config = dict(
    num_hidden_layers=13,
    hidden_size=320,
    n_experts=32,
    experts_per_token=2,
    d_expert=176,
    d_shared_expert=320,
    hidden_act='squared_relu',
    moe_layers=[0, 2, 4, 6, 8, 10, 12],
    router_score='softmax',
    normalize_top_k=True,
    routed_scale=1.0,
    balance_loss=0.0137,
    balance_bias=False,
    shared_expert_gate=True,
    init_std_router=0.00603,
    lr_router=0.00165,
    num_attention_heads=5,
    num_key_value_heads=5,
    head_dim=64,
    vocab_size=16384,
    norm='layernorm',
    norm_place='pre',
    norm_eps=1e-05,
    positions='rope',
    rope_theta=500000.0,
    rope_fraction=0.5,
    qk_norm=False,
    attn_scale=0.125,
    tie_word_embeddings=False,
    parallel_block=False,
    init='normal',
    init_std_qkv=0.0227,
    init_std_o=0.0,
    init_std_up=0.0227,
    init_std_down=0.0,
    optimizer='muon',
    learning_rate=0.0065,
    beta1=0.95,
    weight_decay=0.048,
    lr_head=0.0069,
    max_grad_norm=1.0,
    warmup_steps=200,
    schedule='wsd',
    decay_fraction=0.709,
    decay_shape='pow',
    final_lr_fraction=0.1,
    batch_tokens=65536,
    max_seq_len=1024,
    doc_mask=False,
    train_tokens=258100000,
    max_steps=3939,
    dataset='wikipedia_en',
)
Below are experts of layer 10 (counted from 0) of a mixture-of-experts language model. Rows are named router (the router's row for the expert), up (a neuron's input weights, with its number), down (a neuron's output weights, with its number) and show model dimensions 240-319. Each number is 200 + 20 x the weight over its row's rms, rounded and kept within 0 to 999.
After each expert's rows: a language model's description of what the expert responds to; "mostly gets" lists some tokens that are sent to it at least half of the time. This comes from a sample of Wikipedia text that the model never trained on.

# expert 11
router,203,206,202,203,187,206,152,228,197,183,190,208,179,197,165,201,194,200,252,179,187,198,217,210,184,190,178,154,215,171,205,189,224,213,176,178,172,224,184,173,216,247,206,163,190,183,222,185,184,200,225,230,215,201,180,184,212,176,207,208,202,175,188,215,144,178,196,175,182,213,214,211,224,229,201,218,182,191,189,196
up0,223,150,184,207,180,187,180,218,232,197,216,178,213,179,213,173,186,218,191,178,171,228,222,193,197,201,195,163,165,219,202,229,197,184,208,161,203,187,205,160,185,213,218,210,204,167,200,218,212,191,204,178,191,181,236,206,205,183,208,201,216,187,209,181,224,191,194,190,191,264,206,207,216,184,218,251,168,198,232,185
down0,231,223,182,224,192,254,190,202,184,210,214,187,211,195,190,184,216,178,205,219,194,224,160,216,190,204,184,197,220,216,213,208,192,210,218,204,221,220,216,200,187,203,174,178,188,206,191,199,189,211,222,193,196,193,194,217,183,177,182,202,208,198,193,184,212,221,195,163,193,215,223,184,203,177,198,186,195,205,207,230
up1,202,204,243,191,193,196,192,168,205,206,165,209,186,242,165,172,199,220,195,204,154,162,209,206,188,204,210,206,193,180,178,202,192,212,214,214,223,198,200,188,232,175,225,217,223,199,215,168,222,235,207,196,197,145,206,213,193,194,193,186,220,214,193,198,201,177,200,179,233,220,201,165,208,185,209,207,171,228,190,229
down1,219,204,182,207,198,226,209,200,201,211,167,218,190,201,193,180,175,214,192,191,193,225,191,167,188,206,209,193,180,205,159,227,212,239,215,223,245,243,213,218,182,198,212,203,200,177,212,192,213,187,200,182,177,235,211,204,199,161,207,195,215,189,169,149,221,195,190,223,205,192,217,209,192,184,173,199,161,180,184,200
First one or two letters of a word split into pieces after the or and, e.g. w(ool), L(jubljana), "P(olar).
mostly gets: " w", " pl", " \"B", " dis", " l", " \"S"

# expert 12
router,184,218,216,242,211,204,166,214,186,207,221,192,181,214,173,206,170,183,215,200,184,200,164,213,205,180,201,213,218,187,197,182,228,222,203,210,214,182,185,183,216,202,228,176,186,189,175,168,199,201,202,192,226,237,199,176,201,197,216,192,192,200,167,213,188,193,215,200,203,209,238,208,192,248,193,211,218,210,188,198
up0,222,180,212,224,189,169,184,216,186,212,191,209,202,165,191,168,203,164,205,203,170,157,203,205,208,201,216,189,194,210,197,227,209,217,233,193,214,226,193,184,245,203,218,178,195,207,199,175,249,208,186,197,211,190,203,222,176,223,171,188,213,204,203,205,195,200,198,191,181,235,196,201,225,176,185,236,199,209,214,194
down0,204,163,245,193,182,210,163,203,181,206,235,189,188,220,204,188,241,207,206,208,187,187,216,173,202,186,202,201,213,182,198,193,188,198,210,215,153,203,195,178,191,206,172,206,178,204,227,192,185,248,243,227,180,178,220,210,193,222,166,196,198,180,199,189,191,198,209,248,174,194,172,205,198,210,175,182,184,201,178,205
up1,238,193,216,177,199,212,236,221,203,191,218,190,215,202,185,197,198,200,202,181,228,234,203,168,194,200,191,253,203,215,207,191,223,211,204,161,234,222,167,220,215,239,195,199,198,143,190,219,192,204,192,175,222,199,170,212,211,188,213,201,229,198,234,201,205,208,167,186,191,200,161,185,245,195,190,215,216,208,212,195
down1,174,215,163,194,182,208,212,182,188,201,206,202,202,208,215,202,192,196,226,222,225,189,225,210,239,195,217,190,218,203,210,210,203,191,205,229,212,224,169,181,178,211,212,195,189,176,190,179,162,211,196,179,181,257,208,229,186,222,200,209,216,180,205,201,193,175,170,247,205,206,188,220,240,170,217,214,174,216,244,195
First letter or opening piece of foreign personal names in sports tables and lists after country codes, such as J-elena, D-mytro, Kh.
mostly gets: " Kh", " Bh", " Mah", " Kar", " Z", " J"

# expert 16
router,207,210,158,202,230,235,183,193,197,225,218,177,174,187,159,201,224,213,243,192,223,201,166,195,222,167,227,208,202,179,218,189,187,155,231,188,241,198,219,224,183,226,183,193,216,170,209,201,210,191,203,171,194,211,214,186,245,210,164,224,201,171,208,170,217,221,205,175,183,246,200,236,206,206,210,204,199,200,200,183
up0,209,167,157,194,247,195,209,212,192,190,191,232,204,186,213,192,186,214,221,210,196,218,193,209,190,179,198,205,213,199,211,208,208,210,202,192,234,198,191,241,204,191,206,188,214,164,209,193,193,225,219,172,184,162,204,207,182,214,228,195,229,199,209,196,193,203,181,192,198,257,162,178,192,209,206,190,236,219,164,194
down0,200,197,209,194,257,159,176,239,197,194,218,198,208,191,192,207,181,181,186,195,204,228,262,220,202,194,198,180,221,176,188,184,221,186,188,215,203,195,198,189,241,199,206,201,197,217,204,207,195,230,198,189,214,198,218,199,230,168,178,209,232,204,199,169,214,182,231,136,194,190,238,227,224,219,203,204,185,226,235,209
up1,178,197,178,243,220,202,179,195,188,213,178,225,172,179,194,206,192,186,192,179,216,203,156,192,187,212,185,195,209,193,230,196,219,172,156,165,181,196,234,196,241,220,218,214,188,212,191,202,206,188,210,236,211,210,209,205,220,196,210,162,191,212,194,202,194,220,177,213,194,190,174,194,221,163,199,238,176,202,220,227
down1,195,196,187,192,201,193,228,179,223,218,177,251,190,210,199,204,199,202,187,215,195,193,158,202,193,208,201,223,197,187,232,224,186,226,216,184,219,212,195,223,201,200,238,196,204,225,198,172,186,206,225,175,217,197,201,205,208,204,171,170,229,161,174,187,214,201,161,211,172,221,198,188,215,185,201,187,217,183,159,166
Surname pieces after a first name or initial, such as -son, -berg, -stein, -ić, Smith, as in Ginsburg, Kenseth, Erikson.
mostly gets: " Smith", "berg", "han", "worth", "itz", " Williams"

# expert 1
router,203,180,214,188,207,216,206,196,222,133,175,184,202,199,171,182,215,209,222,191,186,215,199,197,192,219,154,199,198,192,187,188,220,217,211,195,200,184,230,235,202,200,222,162,177,206,211,188,215,211,231,192,196,188,204,217,236,153,208,175,175,202,193,184,225,168,165,209,170,190,181,248,189,201,203,198,214,170,218,200
up0,194,223,146,222,207,197,186,191,206,189,172,205,198,174,188,154,224,215,212,192,186,212,209,212,205,214,166,251,181,203,160,185,183,199,185,208,202,215,205,188,209,201,205,191,172,195,182,190,213,234,203,205,211,203,210,210,202,242,195,198,213,198,181,195,212,215,207,215,189,225,204,197,229,180,195,184,211,241,164,212
down0,184,183,213,152,184,162,206,213,181,190,207,193,172,195,220,216,182,232,199,185,200,197,172,240,158,179,225,251,216,231,168,236,205,203,194,222,171,188,203,186,230,247,184,208,154,199,241,183,186,201,241,204,207,170,191,211,179,212,201,199,183,192,219,180,201,227,223,218,207,183,192,181,184,202,229,202,214,191,211,202
up1,186,231,182,189,176,210,176,180,179,169,193,200,194,185,210,205,177,213,204,175,223,212,168,221,195,191,201,214,168,218,235,225,226,188,194,225,196,158,233,189,225,193,195,174,223,169,198,218,212,180,184,197,245,176,202,182,190,200,199,163,211,188,235,210,219,194,166,218,226,186,173,223,201,168,209,220,201,210,233,233
down1,201,201,216,200,190,181,230,197,204,158,220,229,153,194,228,193,193,213,197,183,208,232,209,208,162,187,197,169,176,233,191,207,172,216,182,227,202,175,197,192,238,185,226,206,200,194,213,224,210,209,214,191,206,201,213,218,210,211,211,219,179,229,195,200,190,195,174,229,197,203,198,165,202,218,189,192,216,195,188,169
Word-internal fragments of Latinate vocabulary, often st, pl, qu, ass, after prefixes like re- or un-, e.g. self-portrait, impassioned, prequel.
mostly gets: "-st", " st", "pl", "-t", " sens", " recept"

# expert 6
router,185,216,185,191,205,191,208,208,163,248,229,204,211,205,223,188,209,194,211,205,212,219,183,203,151,209,211,220,214,196,201,214,198,196,180,163,172,210,203,223,218,205,197,209,200,197,215,222,188,192,197,212,175,209,236,203,207,230,186,188,173,211,174,232,219,223,207,249,247,225,176,192,204,201,218,196,204,237,201,188
up0,199,210,175,171,227,208,189,207,225,197,206,182,207,204,219,181,222,205,179,198,210,192,173,223,171,184,193,171,202,195,199,213,167,156,201,202,195,258,184,207,237,183,174,192,227,195,202,202,223,189,199,190,183,167,179,189,208,214,240,190,186,192,243,193,245,226,176,203,212,194,207,172,207,176,159,220,192,184,185,220
down0,172,185,227,182,153,209,232,234,186,209,195,185,190,193,201,231,206,232,231,167,188,198,184,185,215,206,185,196,191,171,214,197,226,174,232,206,232,220,235,209,198,205,244,173,179,216,205,205,165,217,196,208,204,180,161,200,187,223,204,210,228,165,255,228,186,183,212,198,191,205,186,200,180,187,186,209,195,217,215,243
up1,181,221,207,198,221,207,162,164,163,231,210,171,199,181,190,219,193,205,197,178,212,198,193,172,185,237,184,231,220,260,232,235,214,205,228,166,207,197,203,189,180,209,209,220,211,235,200,217,164,210,218,166,195,176,183,197,154,185,221,204,206,186,208,166,198,212,232,240,217,184,195,177,194,181,212,189,201,194,194,196
down1,209,213,177,197,201,235,167,170,202,151,146,173,198,179,225,170,200,170,225,188,194,205,189,203,207,179,174,195,193,213,226,181,218,194,177,209,205,249,209,212,221,174,201,143,188,231,185,226,195,205,193,191,198,214,219,165,230,164,220,199,211,174,201,208,177,200,234,214,172,159,188,196,212,218,176,208,198,209,210,183
Periods fused to a word's end closing a sentence (s., ed., er.), plus table cell pipe separators in sports and discography tables.
mostly gets: "s.", ").", "es.", "er.", "y.", "\"."

# expert 31
router,213,205,148,200,182,184,214,211,252,180,206,230,211,157,212,191,210,222,190,217,187,227,211,187,191,200,230,183,214,245,234,191,182,205,200,211,171,208,188,169,221,188,174,203,180,185,219,204,190,195,230,204,198,206,218,218,194,221,185,221,217,207,218,194,179,214,217,212,191,191,178,164,205,178,215,220,172,240,195,200
up54,171,227,218,148,211,195,173,194,187,228,185,209,187,212,190,210,180,230,188,166,224,204,188,215,202,197,193,198,185,235,208,223,182,220,205,215,219,210,162,218,186,244,187,222,186,220,229,177,227,153,217,152,220,173,224,194,180,166,214,185,187,196,227,194,222,206,216,170,203,197,190,170,190,183,191,161,218,197,201,138
down54,209,201,195,206,174,263,201,183,192,212,210,216,187,195,212,175,204,173,202,204,206,209,202,202,198,227,186,218,201,201,205,225,208,235,210,203,190,213,207,160,210,241,201,179,213,198,195,214,226,179,188,190,189,196,194,244,202,182,205,208,220,222,232,218,206,205,202,213,212,231,186,210,188,212,189,233,199,217,186,227
up55,229,208,224,153,188,193,201,175,207,188,183,193,210,183,230,185,216,184,214,171,189,217,152,224,216,190,191,211,249,204,217,180,189,192,180,191,195,197,198,181,217,208,180,229,216,179,240,206,187,206,195,170,174,218,191,212,200,206,192,200,236,224,233,197,196,177,195,231,215,221,197,185,218,198,192,200,208,154,185,240
down55,190,213,213,212,186,212,169,198,208,244,211,209,207,183,222,237,195,221,210,199,168,196,224,171,196,219,157,202,204,179,203,188,162,224,191,218,202,187,156,207,166,179,191,199,198,219,235,183,231,206,180,222,185,191,239,221,243,192,219,228,226,223,207,163,215,206,184,193,180,199,227,205,202,198,196,150,224,247,201,187
Table pipes, row dividers and semicolons in stat lists and legends, plus the coordinating conjunctions and, but, or in running prose.
mostly gets: ";", " and", "|---|---|---|---|---|", " but", ");", "|---|---|---|---|"

# expert 17
router,180,188,215,168,205,213,210,191,214,191,229,200,198,178,203,171,223,211,198,213,201,239,219,199,230,223,221,173,180,229,168,195,194,208,171,205,189,187,219,187,184,205,162,219,202,212,195,196,194,193,200,215,230,203,243,200,194,209,229,187,200,198,208,181,180,192,197,188,209,195,208,194,163,217,183,206,206,200,148,165
up0,207,197,167,217,168,179,198,222,236,197,196,187,173,189,197,207,218,187,203,206,205,230,227,196,190,198,178,226,192,243,207,168,209,201,195,208,203,203,235,215,250,228,181,227,193,196,177,210,199,207,177,159,214,207,192,231,213,188,197,171,184,176,193,223,191,167,236,176,213,239,188,192,202,167,231,206,198,205,167,223
down0,164,191,205,210,190,175,247,196,245,182,221,158,182,166,197,204,169,198,186,202,231,187,202,186,167,181,177,194,194,240,193,176,173,218,172,229,227,167,166,200,177,220,187,226,185,174,205,222,204,218,203,178,208,175,210,197,198,188,205,259,192,207,230,196,208,198,192,211,194,191,211,218,187,193,218,201,190,194,203,210
up1,204,170,196,197,212,213,196,221,221,190,191,203,253,214,201,169,190,180,215,189,195,208,199,202,218,178,240,225,181,189,191,169,189,144,193,161,189,210,206,201,230,207,204,177,186,188,210,199,236,230,212,200,190,211,237,189,186,209,187,192,225,183,214,198,233,212,200,194,194,177,187,158,199,214,199,214,193,202,202,196
down1,199,180,195,155,198,199,210,187,166,229,184,174,195,225,206,221,193,206,197,183,184,206,200,229,183,217,190,236,230,176,213,211,147,207,182,174,224,183,195,219,200,197,223,204,206,222,211,193,180,203,209,168,201,203,227,203,219,205,177,202,187,194,202,237,217,214,182,210,213,210,191,171,188,202,215,187,205,211,172,181
Digits and digit groups inside years, ISBNs, catalog numbers, track times and stats tables, e.g. 1901, 80, (2019.
mostly gets: "–19", "000", " (18", " million", ",000", "–18"

# expert 14
router,208,227,203,168,224,229,216,163,185,182,205,166,166,212,203,185,232,172,199,169,213,167,187,202,186,127,216,209,223,182,220,227,185,200,227,195,204,170,230,217,196,205,242,195,185,206,200,217,182,175,188,188,221,200,189,211,191,208,188,195,211,196,213,188,224,202,157,185,169,174,168,220,200,152,185,181,165,185,255,232
up0,148,207,184,183,158,195,191,225,212,198,160,229,158,200,220,217,197,193,246,210,208,197,181,207,212,164,197,216,206,184,199,228,166,193,219,196,140,207,200,209,185,191,214,216,221,203,181,200,203,197,228,173,218,181,156,207,201,197,199,229,209,196,214,200,202,212,191,202,219,177,213,199,209,180,177,226,220,213,201,194
down0,192,213,194,206,163,206,203,229,204,207,194,158,202,209,156,204,198,231,215,196,203,203,220,231,202,203,180,206,244,237,178,224,214,198,197,186,183,226,150,217,175,163,213,192,212,191,220,187,231,219,217,200,180,224,201,207,204,190,204,229,229,226,222,202,203,216,240,217,232,224,227,168,215,194,219,171,169,190,204,194
up1,182,182,250,200,185,196,188,251,178,211,188,181,193,197,182,238,209,183,234,182,189,193,205,194,183,164,200,200,190,219,191,228,212,233,229,216,199,198,215,183,182,203,197,214,186,228,226,235,196,207,169,154,194,224,204,221,196,215,184,203,190,204,197,217,205,210,163,198,206,210,178,192,202,215,195,194,191,229,152,169
down1,200,210,179,208,162,169,200,203,188,200,175,201,191,228,202,200,223,190,193,182,215,221,197,226,222,167,199,200,196,205,179,179,215,196,214,191,194,193,173,195,201,235,190,176,200,180,222,197,213,203,192,189,195,223,180,204,222,186,221,177,228,163,219,234,187,192,175,181,211,197,230,170,226,207,208,211,192,183,233,228
Middle pieces inside split words (pe-ac-ocks, melan-os-ome) and plain common nouns or verbs like water, cell, blood, go, run.
mostly gets: "า", " go", " water", " run", " glass", " going"

# expert 13
router,216,196,200,188,188,170,203,197,222,208,226,196,242,202,237,242,186,205,197,201,190,179,227,193,183,202,227,210,201,217,190,220,185,183,205,244,227,154,196,214,175,191,225,193,214,200,185,186,191,163,186,236,211,206,196,212,207,212,218,169,228,251,196,193,201,189,202,193,219,205,257,198,210,181,205,192,212,236,188,182
up0,203,223,211,184,187,197,195,195,211,222,210,168,228,203,199,200,195,182,202,207,237,197,184,232,206,202,186,221,179,223,194,178,206,248,175,187,214,156,198,236,239,209,184,201,204,202,224,184,197,179,189,187,193,196,208,212,214,183,198,194,203,227,209,184,152,228,177,164,155,186,185,213,208,176,188,187,179,186,219,201
down0,189,190,206,195,173,222,174,220,217,221,180,220,141,242,206,227,193,219,230,212,208,186,218,221,190,224,190,203,203,204,187,168,188,210,204,225,213,170,217,203,217,185,226,180,224,214,203,220,221,223,247,160,199,210,211,232,229,202,202,222,209,238,184,191,203,201,209,199,189,143,216,205,174,231,159,188,184,161,176,215
up1,196,197,159,230,190,200,204,168,194,207,167,134,192,192,234,223,229,176,177,186,208,173,223,155,184,209,204,200,201,166,218,206,226,151,207,195,181,193,190,184,208,180,172,219,213,171,232,171,213,163,185,169,187,185,188,202,211,200,192,192,235,178,217,180,199,168,196,195,208,203,203,235,204,203,185,197,212,153,211,179
down1,243,226,199,195,195,167,194,185,171,186,190,219,229,241,187,189,197,215,209,195,201,197,207,199,233,199,197,222,230,207,207,218,171,199,212,185,189,184,227,204,192,184,217,218,189,227,228,206,224,179,197,210,194,206,189,199,188,214,201,207,200,232,160,184,204,169,186,224,199,166,197,211,199,195,218,167,217,186,213,201
Words beginning wiki section headings or lines, e.g. ==See also, ==History==, Gallery, plus list dashes and sentence starters like However, or According.
mostly gets: "==See", " However,", "Personal", "==History==", "==Early", "On"

# expert 10
router,220,184,180,200,197,179,193,205,154,199,203,168,169,193,213,219,214,167,238,212,240,202,199,166,176,204,221,193,179,252,152,183,196,175,199,212,235,188,169,226,193,219,207,202,203,205,178,174,207,210,193,172,189,223,194,176,186,213,195,190,196,193,213,213,222,223,184,219,201,249,176,191,207,187,210,180,209,189,171,197
up0,192,213,217,169,154,202,196,215,216,174,227,194,187,195,181,212,214,194,196,206,216,177,198,203,178,172,205,205,206,207,177,203,209,167,175,208,231,176,183,215,228,172,213,201,201,169,221,173,177,190,199,180,173,211,247,227,169,182,212,197,213,185,194,204,217,190,205,200,191,219,174,233,237,200,189,177,220,173,197,190
down0,206,209,197,193,200,217,202,211,207,190,225,201,177,180,211,216,160,169,175,184,236,195,207,177,215,163,172,182,219,193,248,160,195,187,236,196,188,236,226,183,214,205,228,211,184,193,177,207,176,191,221,206,178,175,182,186,200,185,243,218,180,212,197,216,180,199,205,205,189,204,206,207,249,204,189,182,166,233,243,202
up1,200,167,208,196,193,169,202,229,201,213,208,223,218,202,168,179,180,209,204,181,223,222,175,199,223,236,183,216,209,235,190,222,171,194,173,172,188,214,219,161,183,206,199,192,194,208,215,209,171,192,203,188,190,220,205,216,202,221,195,205,217,178,208,206,195,218,227,190,195,176,212,196,177,166,192,204,202,195,230,209
down1,208,188,218,185,227,198,176,183,148,189,205,231,193,218,198,221,187,220,216,218,213,176,197,201,195,250,181,201,186,178,216,190,214,215,189,187,201,220,200,209,233,182,230,235,210,205,203,201,184,195,205,223,207,166,206,171,195,188,207,191,217,223,199,213,200,186,157,240,212,195,199,233,193,185,167,208,225,199,185,190
First names and initials of people in cast lists, credits and sports tables, e.g. William, Linda, Maria, J., and pieces inside foreign given names.
mostly gets: " William", " David", " Michael", " James", " J.", " John"

# expert 4
router,185,225,168,187,191,188,206,194,191,226,210,171,202,192,237,217,199,187,216,221,205,230,193,204,179,191,230,213,209,187,200,235,178,203,164,192,228,183,187,192,181,178,164,211,212,200,179,184,212,200,209,194,199,227,258,175,178,202,164,246,188,171,194,172,224,234,214,215,223,230,184,184,161,220,200,211,193,167,212,185
up0,179,212,190,188,208,208,186,219,215,206,216,230,201,212,181,189,185,211,191,214,200,199,180,220,186,200,168,203,214,196,193,203,234,214,229,218,178,218,189,174,244,215,195,222,199,220,182,192,209,206,204,217,175,213,173,194,156,177,209,211,183,199,189,186,194,254,203,171,199,186,196,195,199,232,154,180,185,220,215,204
down0,205,228,192,199,195,220,225,222,214,200,167,173,210,212,203,216,189,203,200,231,214,221,168,231,195,206,197,212,223,193,153,182,211,191,208,218,214,204,236,206,190,213,200,215,187,196,176,231,212,200,201,212,219,236,234,209,205,183,203,219,185,184,195,188,213,160,216,202,174,146,167,205,210,205,145,192,196,191,209,211
up1,196,155,208,174,195,183,189,198,196,208,225,205,189,217,205,217,247,204,223,209,208,243,213,196,171,172,218,191,205,204,208,229,193,230,190,202,203,193,200,199,171,214,198,175,197,224,196,186,210,207,196,165,221,170,217,189,188,198,204,203,250,179,198,195,185,178,227,191,194,196,162,153,199,181,169,173,207,203,205,197
down1,193,184,213,230,157,192,186,197,199,212,165,209,212,198,163,210,172,220,205,210,163,194,186,214,164,200,229,190,230,199,177,182,185,218,216,240,235,216,179,203,198,231,208,173,226,222,212,193,197,205,218,221,227,194,196,173,156,176,226,231,190,205,194,207,172,230,148,200,216,196,222,239,212,187,181,229,208,203,187,208
Place names and country or state words, often after New, United or South, in tables and locations, e.g. Texas, York, USA; also there.
mostly gets: " there", " There", " USA", " China", " Carolina", " York"

# expert 19
router,221,183,240,228,191,169,204,194,191,199,188,256,183,211,219,190,177,225,185,211,224,204,170,197,206,214,199,207,191,209,217,206,219,219,203,226,170,173,190,198,183,187,206,185,178,207,182,223,181,215,176,191,191,178,170,228,211,172,169,215,227,192,216,206,166,202,217,228,207,176,164,211,193,229,208,175,201,209,194,177
up0,176,204,213,190,174,209,205,204,221,220,163,222,175,202,185,168,236,172,177,211,207,191,190,181,185,202,204,218,213,199,228,194,206,165,228,164,174,225,200,247,205,215,186,209,199,195,152,200,167,198,192,210,164,180,195,227,216,202,186,183,223,216,214,209,215,206,174,219,189,196,164,182,240,207,176,194,215,195,192,238
down0,230,171,211,204,233,188,176,174,225,167,206,173,227,209,192,204,195,206,196,185,224,204,213,199,231,179,171,251,187,201,197,193,190,221,198,218,206,215,198,252,198,191,175,206,184,203,178,186,210,203,190,225,226,197,229,215,186,179,203,225,246,210,188,214,180,183,191,214,192,209,214,201,174,214,201,185,222,199,189,203
up1,166,186,235,213,172,200,200,200,201,224,195,200,187,178,180,203,196,179,223,210,210,238,189,223,189,190,204,181,155,189,209,201,212,193,213,215,200,230,209,201,214,168,225,195,189,211,228,210,199,209,219,222,181,200,212,185,199,186,218,187,226,181,182,231,203,151,218,188,201,213,187,217,201,185,195,178,233,215,211,180
down1,199,203,172,172,212,210,202,176,228,214,190,190,211,188,225,223,221,169,170,193,183,214,194,189,186,190,206,177,185,222,169,185,215,192,185,203,191,171,195,195,207,246,214,187,149,231,233,203,184,192,241,190,200,239,211,155,184,190,217,184,197,200,182,225,166,196,190,161,209,200,217,215,183,214,167,209,236,203,204,203
Digits and decimals in statistics tables, census figures and unit conversions, plus line breaks ending table rows, e.g. 633.5, (288 m), 11.67.
mostly gets: " (0", " −", ".8", ".9", ".6", ".7"

# expert 15
router,181,176,242,214,201,212,198,210,150,167,194,223,202,215,218,200,184,185,182,223,171,193,178,200,183,222,158,195,189,174,232,187,218,231,209,203,189,188,219,222,196,186,232,211,194,219,181,224,196,190,195,235,192,209,195,202,181,218,197,203,207,203,170,179,187,194,210,227,254,173,207,224,230,207,189,184,236,189,213,230
up0,195,221,204,189,209,192,171,233,182,148,174,188,215,158,196,193,196,180,213,197,198,234,193,210,210,212,194,236,185,192,235,218,189,191,200,201,167,219,210,225,236,200,160,181,212,190,238,207,195,163,176,193,181,185,187,190,191,170,196,142,203,193,178,183,211,209,167,210,218,194,203,195,196,234,223,203,239,196,216,173
down0,235,239,215,191,204,208,208,177,200,235,184,187,191,210,225,186,191,200,219,206,176,170,186,207,165,218,144,202,219,188,195,184,193,226,221,183,215,187,226,200,226,177,215,194,195,183,183,216,182,214,230,185,169,199,247,203,182,218,209,193,204,194,174,206,227,232,198,228,172,201,195,213,225,186,194,196,198,196,212,203
up1,206,223,191,194,210,196,191,199,211,221,193,198,219,224,193,242,207,203,207,252,195,198,193,185,191,178,198,221,227,206,189,203,257,220,201,191,165,184,169,187,203,184,185,199,208,218,171,208,234,198,200,182,193,194,208,236,195,192,144,211,202,195,215,225,171,198,171,228,175,200,210,217,163,176,190,200,181,201,218,211
down1,234,184,147,190,202,208,200,223,197,196,204,205,174,191,203,179,178,190,193,186,200,204,233,207,208,210,210,210,231,196,212,222,196,196,179,180,228,198,164,220,193,188,210,206,226,187,208,220,168,186,169,215,196,158,197,193,199,181,198,225,192,199,180,180,194,151,196,206,244,175,204,173,216,183,214,169,230,222,201,220
Table header words and blank or numeric cells in election and sports tables, such as Total, Votes, No., Goals, and == heading markers.
mostly gets: " ==", " Total", " Date", "s==", " Votes", " Candidate"

# expert 2
router,200,145,204,191,206,181,221,204,201,186,160,194,218,175,215,184,175,178,184,209,198,214,224,227,206,207,212,204,188,192,186,186,192,201,220,238,168,229,195,195,213,213,192,209,225,220,192,211,226,211,192,216,219,180,217,202,263,238,178,215,188,205,172,205,228,211,225,216,212,196,209,221,221,181,168,190,220,205,205,181
up0,224,222,183,207,206,236,239,211,222,181,192,199,194,186,191,197,182,193,247,198,164,208,242,225,220,174,213,235,205,177,249,202,205,179,202,205,179,224,193,183,198,194,168,176,216,197,238,178,182,194,231,220,181,199,162,206,197,203,212,176,178,194,232,193,204,226,218,187,206,212,221,165,234,170,214,228,179,216,222,180
down0,206,152,186,166,204,191,219,185,210,222,157,217,193,205,227,198,171,182,213,175,221,225,205,231,186,204,213,182,173,188,221,195,220,201,238,171,231,212,236,199,162,216,233,222,218,217,177,217,229,212,220,180,218,183,217,198,153,217,196,220,214,206,192,224,199,182,190,162,205,185,171,193,228,188,175,218,148,203,185,212
up1,235,182,145,203,209,193,157,212,201,217,199,169,212,205,219,189,187,205,204,218,222,212,200,176,170,218,226,222,203,202,200,183,169,184,208,195,164,195,161,241,199,190,210,190,188,180,220,194,164,212,201,186,207,158,224,214,220,193,216,214,213,203,214,218,202,216,173,232,183,223,192,192,215,200,187,199,197,213,205,205
down1,217,205,185,197,208,199,198,209,200,201,216,176,195,188,227,204,230,201,223,163,180,194,193,250,233,207,211,197,177,171,204,215,207,176,185,204,208,187,167,206,181,217,208,172,230,226,180,196,154,181,200,200,170,225,187,199,186,192,209,186,206,169,203,190,170,188,215,166,213,198,186,212,206,188,227,168,202,184,176,185
Colons after infobox field names, table pipe separators, slashes, dashes and degree/minute marks in coordinates, e.g. Regime:, FAA LID:, 84°.
mostly gets: ":", " /", "s:", " by:", "°", "′"

# expert 5
router,175,207,184,226,204,202,202,205,195,184,168,223,217,250,209,183,223,217,199,240,221,193,217,205,266,201,167,187,162,223,176,204,196,214,200,214,170,212,163,195,209,176,203,213,203,217,216,212,193,203,206,186,202,240,180,223,197,183,222,175,223,215,216,199,212,188,202,196,157,202,207,218,190,205,203,214,208,200,182,208
up0,210,215,174,210,199,202,213,193,214,193,195,213,194,192,194,208,193,226,236,177,197,227,187,206,191,196,216,235,186,221,220,206,190,204,208,199,233,167,175,223,187,207,205,180,204,183,186,181,209,213,180,197,207,204,178,223,218,185,184,188,221,187,197,195,204,198,198,193,197,174,194,261,194,168,199,195,203,219,207,190
down0,240,170,201,192,193,195,189,212,177,192,197,188,193,190,200,208,218,207,178,220,175,219,203,177,178,186,215,209,174,171,230,226,183,207,202,208,187,169,223,184,184,189,165,234,197,218,207,210,245,172,200,197,217,220,176,188,189,179,216,202,210,215,221,197,190,187,192,233,196,240,219,166,198,232,160,204,199,230,183,199
up1,220,177,166,201,200,208,185,190,223,189,222,233,253,198,196,178,181,204,257,219,179,197,205,198,200,196,205,189,209,170,199,183,227,218,197,186,179,159,225,198,192,231,195,197,203,233,205,201,237,163,215,217,193,215,193,198,179,215,183,221,230,185,223,190,206,195,213,216,183,173,195,191,213,220,185,211,172,223,157,194
down1,211,260,204,176,212,198,187,221,182,194,180,207,207,195,203,189,205,197,203,179,176,168,212,193,189,183,212,237,231,191,212,198,194,173,176,234,220,213,209,175,196,218,219,182,197,207,146,192,219,196,227,178,188,207,171,212,208,187,206,199,186,210,187,217,178,218,159,179,215,222,191,164,174,205,214,219,192,198,220,205
Line breaks ending infobox lists and coordinate seconds markers (″N, ″W), plus field names like Born:, Position:, (age, birth:.
mostly gets: "″N", "°N", " (age", " Born:", " mi)", " birth:"